config = dict(
    n_layer=13,
    d_model=224,
    n_experts=16,
    experts_per_token=1,
    d_expert=224,
    d_shared_expert=0,
    activation='swiglu',
    moe_layers=[0, 1, 2, 3, 4, 5, 6, 7, 8, 9, 10, 11, 12],
    router_score='softmax',
    normalize_top_k=False,
    routed_scale=1.0,
    balance_loss=0.000875,
    balance_bias=True,
    router_logit_norm=2.0,
    init_std_router=0.0206,
    lr_router=0.000572,
    vocab_size=32768,
    norm='rmsnorm',
    norm_eps=1e-05,
    tie_embeddings=False,
    optimizer='muon_variant',
    lr=0.0118,
    beta1=0.9,
    grad_clip=2.0,
    batch_tokens=65536,
    seq_len=768,
    train_tokens=364100000,
    steps=5556,
    dataset='wikipedia_en',
)
Below are experts of layer 8 (counted from 0) of a mixture-of-experts language model. Rows are named gate (a neuron's input weights, with its number), up (a neuron's input weights, with its number) and show model dimensions 0-223. Each number is 128 + 32 x the weight over its row's rms, rounded and kept within 0 to 255. Numbers have three digits each.
Before each expert's rows: "mostly gets" lists some tokens that are sent to it at least half of the time. This comes from a sample of Wikipedia text that the model never trained on.

# expert 13
mostly gets: " (age ", " just", " p.", " you", "–", " \"I"
gate0:115089075138066112144140084119159168116106109146096125136097111134094147153117146194075136099087148133124076189060131112138128124203142169131137179141073183141144160112126145079178084085179089128119167159102127108064123095162129118180148022131144144174125141164123132129136156133111145188097146155129099130083112149115117110178158099120108138075116115107126126173063141162146167175156139051157144123107094081123123126127136126159152161095128133148118132096113095115111137130084111117185200115097171144138179090127157130131095095131168072115155165111163115138183121106091150093096151189083070058136149135122094102120100091168160105112138118085115073163111080137159115197180
up0:085108135153109054127168074146147147131160159103126153078098112094137139140113084224107107152096117122100069137098085093124113135244213192099143109135094139138083130146109159135130144164188092141094126134097158191167062140120102113145143120137161075147137148192154097119126140083133121111134198143158122109126094141161134144180084106173122140113107169160123134141158156200181121120132113124135140099119150101162146141144140092110179148161181167098199140093074126061110135156104135165142136159111185097147196091129148172167090125139164149092195127144170137132163098144123135124113126138120121107130135099098126129091132131118137096115149177134108133154094076171129158222168

# expert 9
mostly gets: " The", "The", " in the", " of the", " at the", " | The"
gate0:136156174099129193083154114128166149212128107158156101162102133097119136091151180151076109124114125160132098093086151046121161099117137180129138167119167129095134115141109158153143159151143100072166131159173164110072091163171140175120150163064105146059120130173132113151153097107164133178095198094086110134136147178113140146144133122131140122121127183185104158175123077130136119130059126082085154140116135096132147185127147096156129121127098171077119098118145118084056109163123171174145132171149172131156111123109152131170149153107170095116137146144147112100143228131150106147163103189084164111106151109128105210066088167166126130129171186098128121061147100111115120104171
up0:091144125133131058111112073163062127134135092130118123113103135163151234134156152088159141100118175106214152099137163125102139117076125104150108171144132202092152116163113105114127094141128153104119130099162141134128118159151157111090127121181130087120104094111106085187104086118112130103158142129108193122160095087166119098150125120123150129107114099206112170076156141133132109123110138157110141179185110187115123145092159163158157152138102104115127091109098078069114141093197170119216171064100128142135105144155164070122095196156165153161131048115131123102075130129152111155140133132092191160131126096083081138080124182174161128108155169163084099136134091085096139094101

# expert 5
mostly gets: " (", " in ", " In ", "In ", " (S", " (M"
gate0:121078106227119142154127132096147070128168148131133111150140095135124155153170132121148175135059113122180145119096079121161115126092164173130142117120156128159117104126155084165179100174152081098125158078093129153060121121160154150071132101134110134087174190148142141120096201162155108171097137066118144144104144117158143076097084129142167095177150164094106092154164167129106167109156154112125097102120126182130136098081133128135093117110148132137082126089063177168086124171114195157122119126083086127124117055125134135048111088076191134098137131142127097137150099131145125148182137196142168113082078170102065158120117155147096119120142107074216115127168098118128169159100
up0:162153118175136121131146127135174106094149095126137098105109124080141183147130162175126130176076129110163118092122118107159135167122106139157141082134108125140123107163127189121061085170141153104083117101199125197135133085119126132099127107131138157119136137178092091141173180081182075137113157112104120104139146143164081137153117127136164099178134168098168124156154121150118151119084119110104123122141151168093217153069146125097168065101150146077121116146138186163125149115157167138175046159172128118074133146176159179081125148116137142115152136164144134171101149163090099125059173174139084112058133187136111137124171158165063079078192136135113163120121079090075051146155

# expert 3
mostly gets: " is a", " their", ", a", " its", " his", " as a"
gate0:127164117157158066137098180096116140108128134160080059149159114139119102170155127134146135098108116136115082157148106124059068098156172114143173159105141170189171127141128178170030180117133095132161106082134093079143092098120101155176117146177194110135146087150114155173124123080134115124163142120156157127111182083134093082129168170124093106148151115127178170136184167116114127069115096088119142088104124090165112166122183069073073143139160108156119127112077122142119085117150162090083143132139117095172124140154170077064069160095101128086121145133148165128160096162095115114141127129111097169125116206116129112194136099086145131044189126107136119127165154119123140085101
up0:153118092165151143085158124144149165122149099128120167165104170117134126117099106113123114125123117149156110104129122092141173216145154182091118172106133157116133207175063130154164105093099121204110138155129159123130177147126178125154106163081098133156095100182154118132120091165094099175098162093103154151107113109054192140090092161121157140132111140175147165136135089093168094120167149188178060142163159130120149069131087140126195095149140128148112116148179122134172185167086081129141186134106161112094146134094156149133153127136081170174103140139155144096085150160161166141101168064095159099150112081157108143058187134094129159194069113100170135110107083121169161171143